Below are experts of layer 4 (counted from 0) of a mixture-of-experts language model. Rows are named router (the router's row for the expert), gate (a neuron's input weights, with its number), up (a neuron's input weights, with its number), down (a neuron's output weights, with its number) and show model dimensions 0-63. Each number is 128 + 32 x the weight over its row's rms, rounded and kept within 0 to 255. Numbers have three digits each.
After each expert's rows: "gets" lists some tokens that make up at least twice as much of what it gets as of all text; "comes before" lists some tokens at least twice as common just after its tokens as in all text. This comes from a sample of Wikipedia text that the model never trained on. Tokens count by the router's weight.

# expert 3
router:109114063099177142109133093112146102025135105140095124140138165176111146119150102079105170117066068140199120074146113177061090089136119089124115169113123167113106090133168159111143104097157150
gate0:151137112140122146101116116160086140140165169098151159158176063066208138164175057165145105088114111169145171123150140121073193103107169140096113093171169166143154125120142117123098067144183119
up0:076120121144152162139126111089105085106115092120092097152125151078186139140131114115175149090079107139126027059146135123060111106140146067129094047118151112115155106121106132097108136116158161
down0:185143055121140051131112086129146196150151156121176124123195145085078142137111158137124094147204125104098177158123168100073120102112166112126070140139119150137100155095198138131138130155128054
gate1:107138076071106106143098099110131134098102105133135081096065125100130170127147155077120081073120128149184136079136188126073190153149123120112103102116123131156100149110106096063117142073165185
up1:117172117100159165111124113124123139135139156113095145133073100101085121117119125170074135000108070188118117207056161110085068158116095120181108197091104124139151118086118104110111130097147123
down1:113143136145081141165128159086151119162100196156139152047176146109127170109159096130118130141138169120147073129200121158093121110132139122113146189139105109146163116132053146088162089157133108
gate2:151138174112131173110104131108167171113124112067103115226141154123157107118109089130150166151146123089119126049099152083133101123113144135144111126086112137084142188177128129117132117159137130
up2:113154170125118117138130112135108066171142148148102115125148131163158160126113123201129116126099125121057119094152137082121110102131136125145124088143144181165168142127115139103115097109153129
down2:145132118181161116109194114120084156174121088105097140123136105111143114145139110146087041127118169168105166133112141137087138130139188080162121079143148114140115070200191111154213108104134093
gate3:126134081101189129138091202144141135128155080100094141086098174090085153125032121119183185136069146134169167159154167127130143105115125104155154093063070131153125069159107127136171083176126174
up3:137159147089111116144147107102157144110114104173183117133105151069142099101171130120078169105197163089119188135123078128156117105108075171135171146085135146112124121130101107138134128087141129
down3:129124097148124103063147192109114172137142116132066123184150143064175121150136109161180100199091114111132165131111129069113155195089157104132124142084093103123120068155174162101102189116088114
gate4:114092130130154157040068114188116127099083101177185117081124175075150163162093103167147127139087169182092126122126178168126093168124184114099076123146077091164183161164133091101148155179168111
up4:163058119103152121140149194216143097095084144154083134115114136140140171169170121136081135154152096101143122137205108127158096124098111077128164096149121141112131120120094129109159110115094088
down4:132159132173133114105162085153115190107105125134149132075109158132094135110130133140134111155128132116124065148087150128106082150206137125136077130143120166127127172123117149159130093135131211
gate5:179156042131131096091151141110163097167123130085167085114098072145114177140153152211120175147159103131100090120116130117099086112091105153091152152172138114110135110123150083145135122126132173
up5:151167102131145171144154121172141135149193143152125142060205072168071112123156098093122132146115081100191161072167038128124154117100085095151141082099177094131102101102067151120133121114119196
down5:142147137116094130116129121165146111230143151095122171184090224125180082131119144076147136057107103110052129092136129178110136091129051123208089152131112133150105124099181156118122104099099099
gate6:102098127135171143174165133143129153122103122143160072143115102096119102090152130190115184166121188119159098204094194133133143094166080133099123118122091112111171137170170121132180170145154152
up6:154150149068145093092095073149133101165133138130132099119175137110099129134071132102104187130111139110156105109158115115170181141140084146083167151163148069129139138144094198150133100149142161
down6:086175086134117150126109204108073168194144131062103097114170100110178111103076128104140113147128137103111148173140118177075111156121072148136136113105128118125158103103164121059133144164166179
gets: "\n", ".", " ", "==", "===", " ("
comes before: "\n", "|", "-", "1", "2", " The"

# expert 13
router:083171120143192108083115101152118139163140118151074110143081121101096113145111126110115162098088159163228134093132121146150090096142155133107107126157059094107144131097149112124152136192133160
gate0:122068125070110142171122080121132169135158151103071141117131141105123102146140153148122089160136056074100147101137090116117075157131164153088132115143144142187126099126097106119071133148130123
up0:088087140149161177119132174139119101125061093177134138100151068146085036104118169137114078128153161112135137101091112043111126124115084162131122126141029087149097115126170093104077145107171170
down0:125159127107102113115160042123112152097078121123057176128138136129124102103110093156114118118099145154148169129036136178123113150146130074150165116069117121148121132202138117092140104069122121
gate1:141109074125136138074111155186165124177112067151165151082109170162103143119126130147117169103153089127111147116186102155119107137202137169069143100070134112127190173123107111108129192181151160
up1:110196160090129158105141130137083137153074116115118180096105177173096128172047162096159062146114108103168131162119189141059113097187095143156119111178139121050142143199104148112135117156114123
down1:186177138127208105072133148126100120108114095152170138158127154158088131091086105106074131176133082121110139166135120137126102088082144151157096174098103069144119138148110163118135176068135099
gate2:123164116187150149159117079137124164164174172131060193148133117132132139106143152131130169121096101156184127109107156160026067128106124130117068128127134199146076125165156171172117159214075172
up2:170113166110150090105106143076162130149175173142164104142153146173129117096159134157128141114143106139132156158162147111104130110118138165131117114134128140103152140054176095130134108113119150
down2:098128131143108166115117156138090117148115138133107098110113149130153135152181207168127193119118122116143098118168114098132166162104169135111133120099171148095135178093162107107124108122157125
gate3:166118152108096058127115096096058118048206155147145093131118112155145089075131128108132123113104132121044139149141128123139127141123157093090137227156100075126156123094126135147132169059121129
up3:109100131150131143153106181161070087100115114115116162143107170144129131135174150128137193197143103111117201123127093065108146107121143160093149078156178160083140161150085082190124145095159112
down3:171175121144183175149141143124096149186089111140144156151095130155110190163127070134126126118090175098156081145078145113107095129149154077154121129152154162120105163100162166133089154161143152
gate4:112153182127062118098133108088123101144074138114065130110100111094136133133159143114096076137134111074140145111124195115064100116149087147161109135118109081137112134158177100161073134199113144
up4:175159130127081152179120100119132170132089100186102094130152110106131150188109088091123107123156127085160110115100178135116139064134138096115134138154119094119138119129136112143123108132103159
down4:130168086162139112159106161091221140092155124103115095165100142119082161157122130160134074086076138149078144032122148095129077127119147102085132089095108144178156124181162103200098159079109114
gate5:123162175131108114085128126151164179105081085107131146160154138149180089178141161123126050121204126093069137125119087088172155125120088149113087169168100152089161116088138180119137112149188151
up5:118128112097092130063147190086135192151123118141207143117131200101157077177099136114088109144168090141194175176188168150108115082068104140113104162142122057170118158109164134098137166131168161
down5:137134106129076092114157141108124169114125153116190115135079161203128142161115042175071138158102097116106154136158143044172195161165141155154167152129066065147097102166156082109143122146099180
gate6:163105145172133149160135127100139151078140177174061089099135145137102144065113148069117124111137132155109165109134107174047133168203146096148118121163122130129124061068076140096157087161158112
up6:098152094160109120124093094119111097110146116131158118082146104089100182088128102140092188086138145156076145126106171065168191131119090129101126132119122092127116153144142125079140117131165125
down6:108100109123153118113114083164125114133126115104170135081110124088182125167053067133081114117145108097086161163136130199126141135098145114127107125127091144112164094138166141203141137131151120
gets: "0", "1", "2", "9", "8", "5"
comes before: "0", "9", "8", "5", "7", "6"

# expert 4
router:130155154118177184136088095127110143106109121161147157103124169134122114116116146142080117126133154114115075126116145123129104136090138154104157196138177112121164172119184095136112160151155108
gate0:141151119122050110105125145130133154172117071137123101121141140081119080092117148081144178128100096180082108077103132106104144113107155203068142075145086138114111064083193109120162133122143059
up0:154146149160057193150090086129172155131102127118134094135154093125112088108119171228155114112153147185132156132081142077074103091091159153133096173152187130135091158128162100077162177139112140
down0:144117117144065135138124163127145111177087115151134062081133159169129195120132127084150101109146129093107085145106140114161136119169176097117122159108134126115099148112134124094099063125119084
gate1:113190119127091162163127067200137113045130152172102123185111096154184125133155099161168055183125099120123184146194105116138115151102130134085142126148091170089138078115096136104130092100117097
up1:128133072132087119156109144105101163173140086104115108121161117133096090157126141120139146156077107142141116152159144136104118140097083106095116159112076144097083128106107134117144121120102121
down1:122129122102103151110126138118128147094146104153119104136144144048136067114122140177141172110184124094104121132127129185128173111184098087128114051185171102110098132123148111124119179181102083
gate2:168178099121112145108150137137163160132070074100174136152069171085152029157185133095120178141149114135137140126100125096098101128107125140066137178113174140068106150193183096113146164170128153
up2:111150212078113103111090156140140133109159204197119134112160129105153149105081115090108080118085154153125109107153131144162135103126108072177118150101069135112105124167085155139145174119173152
down2:124136109132104136119101081138100087154167133156148164137118132115144070110140109114084223147126123133133080069157205076145101177099178157127161156121136115102145094106075181189083142152184097
gate3:115146083128082099117099140162158114159159095144137144155159153100108108111100134087177087127097180176152140144113149133130114111171144129114147114114104166104069148147089102133108121073111122
up3:064100129140094130124078216184112122155163156120087068106129147124172139120152085112172132065161118122161106116093120085157104164160176144151169113148177119144088142104112141145135119150159158
down3:043150085103068100130154125145129158102165149128122148097088100122160119144059075145106118118155115128149158106058119135112141146132141115123120204142077114161099156200108151191162104108141157
gate4:123102139075102131178163149137130085144095158071193129190091065114111122136155138142107190110133105106102110169070115095181149147108131107161099115139114126126165116087131121145110179158143108
up4:121130140093154092166145069075174168178137144124120121093175173151086087145158146105126134073151175105146094104137139102149166151147167122129110112088159172114188115102130138064106107110144127
down4:091195075155110127077126175141099174110132125114134087145068057152147094102154080126183124099122074091111144142075091128121150118102120134113134129135117163087125133126110130152108124134167111
gate5:190104157130081197116091148146118121174064116098117102124122065140178139092130102145123118108185080161169097140105183189166052176159071139090145138137159075075141085172160103064093121091134144
up5:103130127121088094111165111121115143146096109130127102118131141156092159092137102155153121121092139095102112114191119148086066125120143149178147117164111110101112106105155142100183119153105137
down5:166110162120138105227148132110111162118135108073155178131125130138150114132115190126212114113187190113125139043115095129203129154107126152114163158135112137094157203150165186143096127111174084
gate6:158158227125076106126124049125078173159121184172095187114077067093167180140117093152130107143153112126080171101099091097194107116161130150166087113129143154109172184142073134112107163137147148
up6:127132124144143157136065148176094169225126133155078126133182094181139135118151119142144072183096121095149153163088094078129098092129217111128086133163108130194163071116168115117180166064108098
down6:093083105126072173130081166131147070121151056124118093193158152113092135111158103133139097155164113076105168099106136134120113141163109117179128129188148125177086117073075131149063141130101126
gets: " ", " |", "1", "0", "2", "–"
comes before: " |", " ", "1", "0", "3", "2"

# expert 0
router:072170124095148118158134100143093168072102098136120094136130124154138092091131105135183179164178103105151095094189156113119112128120164084092178108107103092157125083162079151131166132178198139
gate0:115126095060095180067064155156133109116141145178169100110117134093164162113106142076159157183121157121132166109103148082099114137102137078136195148105086159116171122122147141096175094185138133
up0:132113119157059109139100189143125147111069113105137113143166165108182169121133117135159130117140116104107206074184146125109152146136076188118116083123166125097161098074082120147168076119135110
down0:109162147104109163074171070107059198176086094146118147097165122182143127130123127142120168144131134136129103147125160099175151148160153081114133130119124115094122115045159155092055121157149136
gate1:193078105183134063125152130118141174145129148097144112106124098150102141137167068111117167109115151039114183143149132173138149134145139123136136092143027108151170101052149168112162142148146079
up1:113166136153116236142148083059092175097145135123141163156150116143163116119081139129156108169079127137122067124178157128126099146132120168072173167064124124096101113113094156160094126088125146
down1:145141162069150093131180178125145200142063121085124133146094116145178154161150070140118143106187105118121115093090134099133119093181120187132089121112144133175173063107153116143154138161108093
gate2:089123097191107093120148144122132128114174137206114132176165067115142129135115160158085086168111196128107104217094103117076120140185121080088107103150120119080104140159112169176153179158062147
up2:127118074157138092136106176169098099083077158139135128154112104137132136127133140113146134127101100166099131131134139135101114124128133169141098154130101148112062122116125127143121140139092153
down2:075077177080162114123101181140101148124091170091173155094115090119162108157102140134122151135121172137099145132151114127126101097182140175144162114064173122089161041174160129112153171094161136
gate3:142115102107165136116132123135079121105154146093127168124131139168154076156175134146181105076192141155127131144117130087113165129137177144100111097166135128179085133194116073116151137164097156
up3:135117060129185154104077119138155085122149183110116127179076151136055079171123205147091118175186152133152173111120148114089127149100097070155129090105126117053186171166148137096176109188091111
down3:079101156181117099218146149159122066107132178138173078100173183093103109139148063113155098103164155108097163162162117122111123097121123162129089144161154092139098105127131108153122112097122142
gate4:145132105144135159082100157084138160154107130140108152116115113176192138150182139131136125127143151144152112177156138121066121096164181136178127159150150124121143067119152083148148113080111147
up4:080133149120170152142098122205159151138082151102098143133097140094132088141146109178135128095080188144103149149135115145092090146153126107099128060175114115126151096105133161095173159103139115
down4:145066110149094136117149064087104118110163071122129054106112113138148153130136171147153130133091148107175143132162130157120182083115176141131130141070131060099146131117094202205151146151170158
gate5:132180084140068146148161130124113120096155082164129109097088190150167140111125070097172140091143117101162090103128133130121141140120096144124159080108101101083109134146126141176163124132147107
up5:077137141097158149167145060123153124104095078121132166141100112105150181074166140155177098130130128091169164110167139059138096116150180074141172103127181106144187107127110168182158123123132142
down5:152153111143096155144083173163159126129126132097123099122105169117166087146114150133107182160092112104135161198077084138152151124072053151127200129183200107144134140108124098073160073104125083
gate6:162109107161090131196174149144109121115154100108154149147178137133140121146099166147148109099216157097094078144096127098138156143085123081185082116094124161183135147141096112060095081134136133
up6:158075121128165173125167121144153122114136089086111118135139139148184070111129139144160163141121122139102128095127170149109116116129110079138148132119128163169145143125070080124166174162134166
down6:139119117095196121101165125148214139189156142120176123117145113122152156118130146178153104114118136118122131177131175099122123179127119121191166145073174121165154101162073130072081187110126117
gets: ",", "-", " and", " (", " |", "|"
comes before: " ", " and", " which", " but", " \"", " •"

# expert 8
router:061156135121179075142149109133152128101158119168110159119117129121104149133118150154142157152119094126178104117141147121124129153113115139139152175128121113168161114105143142106123185106172120
gate0:113094106123125126110106128126135065138162172090147133137110104099082028190087137144139107156123133127128160134184163206050063123108128168081123088129071166132111065174132143158112153141124086
up0:086150140031151134125111163102066074142111108130149119131105157120116054101177057136058148138107111104163209146129127127189139079153103142132077079088146131152164165146079098022131109136189133
down0:099098083151164058175173095087162124109204087126129139145132133167162158145131113140090082161078144128138202128067087138093118138113163118108163105236109121168120144094129136172102104125077159
gate1:101154151139130088126137132105141124107041152071088132165127184150136154116088158126099165163121161075134187118099146129105135173099142140112133122138097094119175167188163075211095205095093133
up1:104147117156122151170173122109128097128125166133126109138126163182198149157143133110083076140110119141157151123104166193229070105117067123161103117213153088162121108173153129122125191121111102
down1:111082108121172103123109115090141149145153143157142133101137138155115164145116090106151090093117125166096150137118062127144134152156160104142105157149157100181098136156182110110176122158094112
gate2:122052133154082100161147131120071118118089129124091118120112079137167121122088142141071085106170103195179074141147126127107206111181174126118096114171155091126152124155166107049143109081174131
up2:097111175212139134115145109147092066120154072139177182085102128157116071111093166127121120122086120095152159118144133110137148185141133166197139137160124061145176184074195121126123157113149122
down2:139170084100116161127076107174170147109169117110118154156119153129129121167115085157162157098109153086158090139089150163153103181158138101133137094086090151103127180120139138155080124148157124
gate3:166112121128096121140086137121106102145122188102139196101180109145150131156142150100143134067071122104091131115151174099118142132120105126081120132100182110105106111088088116085100093112134052
up3:095101207109159051160116123116142049194151105076186161156108142085131083140154076138107127107106151118113054129145078141104144120085137143126108133156109117155091136118137126126148106135137122
down3:097156122156132079103172165098124145118151120139130100112166086122136115076189172160117104131129144132158095174017093121112140100128098153119126136131138126137177168156142127119043177131135159
gate4:165120139115104169094151127128139144104098118169137161107144033076118078101213151118099140159057125104130157165093141161106140127118112129148118159103142181114120187102120155120160115189111144
up4:137158075149101118113089137128120161147111133070124131135168116169119113134094144127171163112127139127160176119132178077134089124094060123103096121143078081148110086151161125108203176186157133
down4:064186091138059145184151108133126094148099131114130081135057105149126141122121120130096151154091112101138185123179108149182135179117092170138107138109159152194136148064162170159133103090117155
gate5:128144107118165162106121142162118092121133060066155144109162147171181172177134102147154145134103181072156134117137166137127079115114104114093069094135109092186111088106100132135156077154133148
up5:116118077162103100106092118134185075123148124153159099124159195110140153078094107095123114160155122047070141087167140032156125072112124138123155083105068125097093155124150120112125084130088157
down5:165105146176108118169109165045078137139115099160109183076141132158092129070149110178128096076094214110163117182126119058149103078048100139155147170114121115164136169104122145144125180141189128
gate6:171134157152105114118122105131153155122136100150113126171178137064103081083179135094204123124129138068130142151127121118126165136052169119168120160128143186167096051129149142162115136127077121
up6:095149115145115074141096105154120136125101103178200126161117062134181093054156102145121132078137124077112142178109100113109123142116107101149123185133111109164121176099100162129135109085105118
down6:160199095125148136079121121123107129167117143100113098129049069116217088179060151143140077088075174077066124065183152149082117144133137156142147168120125121094078075110127150118089112124095106
gets: " |", " of", " in", " to", "|", ":"
comes before: " ", " the", " a", " —", " his", " \""

# expert 6
router:161183070131099122149136116156112088091143127167121146115144109104139149139084148108094134147103100177153119081139111068072107155097145111119094101099137130132167093065111162079131123194108148
gate0:147181176157159100119129155123113140147113161113129151103114124148138180145126117152106124127140094088142112180100078132135183078089084102147172152142103119091154118195145098108119144155118109
up0:137118176089137098141106192093149068143198088130144152147125089134106157131082169102144112155151103164123082174132109117128075144070110130110160146136120114117167107124110122095153150143183093
down0:154120153125114117107144090097104101182153192126135103141146129055128169202189118144118121108145062149137095128124126059131165128173098134122134122105151112113101111016122123164190112131082133
gate1:133144212118040085157084116042132110128071148094132169140139137100093147170172161077144128131103191142109090139132142088100177134131152118122065131061118095141130117085109112079166137150118066
up1:124157125097154168157066138178137102120107150137135070069161139097063157125146082119160160127142158082157150160159168079159102186144145107136067080116155103166127122137090133070173159167107130
down1:064194133092103117080157129137126166155151079137148170105129105072094187094145157170084095150156132092126148123102060126086155094116165075040178162108089076137083152117179090133163168091105114
gate2:136122106141111205111132089088108146162167168157140181093102090117097086149171152114132123155094115120081129144122141129137126103124170149142107164209134153188151096171121189124121125146156135
up2:102120173169143116094098112142104141156112149138128134085105128098141141141127092150094100118146176162117086059162152118129136091101112074132164196160117147102088124103180137183128060154143180
down2:144146133114146091104169079095113129136113100130126089195125130140072195140121103154144104148114156116163100138104132205137077121145097127122077106124047115163148128147076144150101153163072116
gate3:190117145068148120137132130165151203120113132115189116157163160124176143087136184123131150189125106117094095121071161075056146113136132192148173068108163133128105157093088162209048068137192101
up3:152090127156130175146158107131197140165108103102122132090151159118113104138146116055096142112138118149139099169186072137137108115115120107075087160104091161101127139143176157073120148133094087
down3:108173121160132146174127129134068157122154091081174132133124115109097179098197118138126107126120158130137145111145106112184167194117125126161098107115120115070133093145141128117150188195127118
gate4:075157158135098109088175141084084095157131108124120073097168148117126116152157137169150134096158134100132128183117116103109111110086128118114125124136110121124149147108119143145110122095074177
up4:163081083098097110117164126103121154109129176161116092209132127139165119069087161164154122109147106172118191133131103121113123112160105123121162152116163126133066144159133212137106123112148093
down4:104157140222093106111171143115084165083147165044106085153117154143167139148113149116086122096126130155147154140156149105164122107109129096137069124160127135092116143129115187131104128089136153
gate5:091118123141122154100096108137082068134129108136109110104071159149111136125163221127110174065150142079090127125159181112112187158081153086204168162149143088162157168069122151131157112136120137
up5:134114138122111090105158131113107125126105115133154145076081127150067118108140129116105134097131097179174187143107148176187103125131120085101034147152110061044139157090163168143134158093122120
down5:124176076165164110150051106141122102132124087127168125103118112141154062091144162111114100130143105096112096138168108110116140166141112124097092101078105143159104158169188158136126132092163116
gate6:115142107144104113088130103093064086081152150154135143105152099099063138091174139113076129125103104138140103110163141167127135141103159129085087149181114132118100158188193162109120206162138153
up6:128118149116120118154135152047131105174145193113152135118102164086087115198131111116118094144146116080113136127102110123123105132102121152132109129117095158068111177158157145119153167108128065
down6:207201184094150173139133127124209107140105108106103100132154181129158096120143129141133074118150143165104125173160096197139055184114122082063159098054120172114156141063148115118127109133096129
gets: ")", "\"", " that", " which", " =", " who"
comes before: ":", " |", " of", " by", " in", " and"

# expert 7
router:113153158150113151160102145129140117141099115154094136136135148097104117162134157102107127112081116132110081112130147151148075095169141153163126147098157132134154127096162132122161110096169152
gate0:177175178153114092152148117057119157121134118172084088083181101119079151086126127108086129084087056195153154134109164173092146147053140169141123129157136117164144126151159147153124099132103098
up0:162125162108146092150071150139114090102113135145124160119154092128140142147107212095107113155099135128118101140189113104109157177144111110099154141108148102124145115088122192192119136144109131
down0:152135156172125126173184102146171179115152140178127173143144163158092110108135162174106145204129121164099137140161123151126132107129077130102108164119105116142041065155131058106128111131141112
gate1:085151174130120113094175091166136121122188129099152136122178095116108132165098140120159111165111093122114080161056085164105152080152188154139087093162110154138143186092137134148086127166124127
up1:196126137135155165146197139113158166155155141094160040119111120150134141181123114118138086104126158139131071113121125158148110134202120088153139102100062111123187105106122145091133101110164096
down1:145119096101158166127118158177123164150111109152106145151083146116107102115081121150157179154170140162113167111143073143104114191136045091145132159175096144093053145143073139136099143102131147
gate2:105172134150156089169152124164130117121151164102108131125164131098113132112164100095158146131133167091146077129116197133113148127124120069143134113151102230099117099164098167171121112167170141
up2:126085210146180137088171160125144077076182114102104121113052139124161082123118153149124112107138125149160042086139104070122095144164156102197087077095111104141154085146087096145155129165090094
down2:122175180150104118133186164065095169122122168106134184145105148165152122112178117121194172155144150164107091187097137127067133130164145128065137045094156122195144144143170127103130150159125105
gate3:079130160137146105102074065155153141113064182155087114080130074151114130103141168150092155161176131069113148144135151171129147092106099126082098157115142136101135143084092142067091090154141166
up3:174174131172149116122113101141100178140116151115093147133102162167128126104145155144140081173137158139131130076160128101124160185106117112156168121078111116131067086116155077168173098093061152
down3:155061134107134168123075105088108097155130036124144133121095140119087139133133191126142135089107157130106064137083097173122114161161154122099123164067129141137115127071116117142093141198122107
gate4:110119140115118088175190109145112097059115154156099179165141094139120132127063164183073185203139151091132106121090050055084184059100170132145093125099135140100099142130137091111144148114130103
up4:114096190142101112141088067148117177114059112105066125121167137188127158135124109175139165054128105101152131136093082187084097160106083101176175127128119124178114151107121088090176143137126101
down4:122184161115114113179092162120117147092140133128132147101129143111128150111129163116084113199171127154106122133172116146098129175145139130153070154135135114161153071079143144199072176124075107
gate5:158097137144119096137111107132069115160121160128159150158179171112083081115138101196101166102108102148122227101087142160087121106199197175068075150121161132161156119126148174134165095101146090
up5:189173146169117110117074143176096136104175188166139113077096107173141147102143140145126161118179218106162149141191108139109119115086120168149125114098124154115103126082128143090144113193168099
down5:098117160112150106081123107093085081065196122085115135184159153138184133077116087141083119170134149171209094116166137165140104114150124080115110118105089075097113103149120160172148122130135115
gate6:089149129078089094126126155161087142076095112106131171126149113163083139109149142091170149128092093136107139099112162065079176157141212154177098117094164128163095173102132145194119181144137162
up6:127095130120130162086158121176061167122152168181143152095131107158113120104170127152126105129155111140101124111114143131172135172134100100122153078156143146121177122057166113116099145158114180
down6:189110144140111103137105134098107084092130110163113116121156112152139124070114168141144152118167138121119122143146162170124163174163146118139113124118093092135115092058067095113100130147098165
gets: " ", "0", "1", "2", "9", "3"
comes before: " |", "0", "1", "2", "9", "3"

# expert 5
router:106127186107182123146139104121145088042129096081094142106100136126108145142127104108115099188164124150131099123124101130126129137181087139107143131080152137161134093062135136108131123101108084
gate0:150143141148140131120132142139142127110155159104156123132141125133051065130126061129114117169135163150157141085147203159147144117158109099124099073119140119136131138090134157127177077149114143
up0:176123091133068137131096123118122100140085161125120174115195122089098160159134109111134123120141115111086141052146091158140113117112179131154113114093055089155161133119154199133124139121077142
down0:082105131128076141104133151131104158082146126114121103175121137092088131152127185139087097138075129190164163180155155133108156100159121094141113136212127115091127114105114158096141088139145145
gate1:105117168208170109101103127074109106153111178129143117071129186116117124142079089116133111152133094125095133161153133126131149075117189077186092161096110161111133088135171071156123098087124133
up1:133133162140104144087092110079119144140136114142106100118145177082133156134097156133129116172126122184070101127155089129082132165141125080098095180071142113123124156106151176104109129179174174
down1:140106124054133132118174146119135105094153135138122105144143199147116154109170149177144160141089115146145116152103143113145152139125163174130143087153129161147153103083176106102177106153189115
gate2:111098110158063141121147164096150106139136000134134095136148142096173099117054121109148151150144111088132103121148102133093142138093111085146117111155151138095144130123153133160108104086150194
up2:105117142123158154135156212109143186121164174146173128097163131103135092111114110116109092092126051172150121141109116128123097149141089098227140162116069128109074163180108166173065172155200103
down2:146107132159176112170161178091099125142118105087096125148118135126173091152127155169155172157123151107162141198192118150117091158161140065076144108098113145135176211107114148187122114123085159
gate3:131171063079134145127160141082139108135090088122157165078123143106105088183096083128118144101111145118095170096195133112183160111137160204150191103141127127101107108092083174138112162144192141
up3:142090143101064109148100186176093126129164105191087096121154121175060145128128158140141097144099106127126126154106093177133106067178111152114083181135128138056122111118049106115174101146194099
down3:120117134087101096194100137122143095106118198135146102174166131133150137106127210140126094145165131138053091119121149104160093048133116092121107131163087158156120120097125163137132081109077113
gate4:171075166098112112175111114100166126133069189163142180115107133099119133172109139147159143091127119158119149127211114153114077093110092104105064139146132133141080148145132123113190093139142084
up4:120068148151122125138093139152092097121151213144089047084185146125102122107151135136100080137142070167148141142174129181092151107103109105131108146137087116088128155144219075181142107084112137
down4:145200127106100150111148120212176067076103137151145155108089141079110132123120107121131143080107086121087089147120081156134126097125137180146169152096111149140170147134143125137080165109095124
gate5:129143147154113148138130143116235154088132108087036147072123133124123083181176142172136133093176108140131163176141147133147117086120110207081113066144183182052038135145138121147123137146116103
up5:140132142104122165200078080150137139152095124183127076169157071149189142124143159172112126161117087118127133129134131129064108129136130150094162132140151120126168138145164089176170162092133107
down5:117152119094130148143168153124126197183111163091124138154084103180041163088151151136117137146184124096141174127179165070120133149145090133121101081113137151147130100168105137076114136112119121
gate6:155154165113144098112071149127093162113098132131161093065172070114096083055168146127175145129145082100127116101082132147140134144124184098111091075136116075075151110188127146140100131216078135
up6:139167101086088157098149137153109146169140119147075137194083126167164157107142097161152136123128147134162109039102131093141155128155148178149139186152170152188119140181109223076134151134159134
down6:090153110136111188146096117134159113143113123095091132087111080129155141136134115142133149154112079122091100148137161139116195094092118148173143116172139153106091166060117098165118169091149068
gets: " was", " to", " for", " with", "ed", " had"
comes before: " the", " to", " a", " in", " by", " on"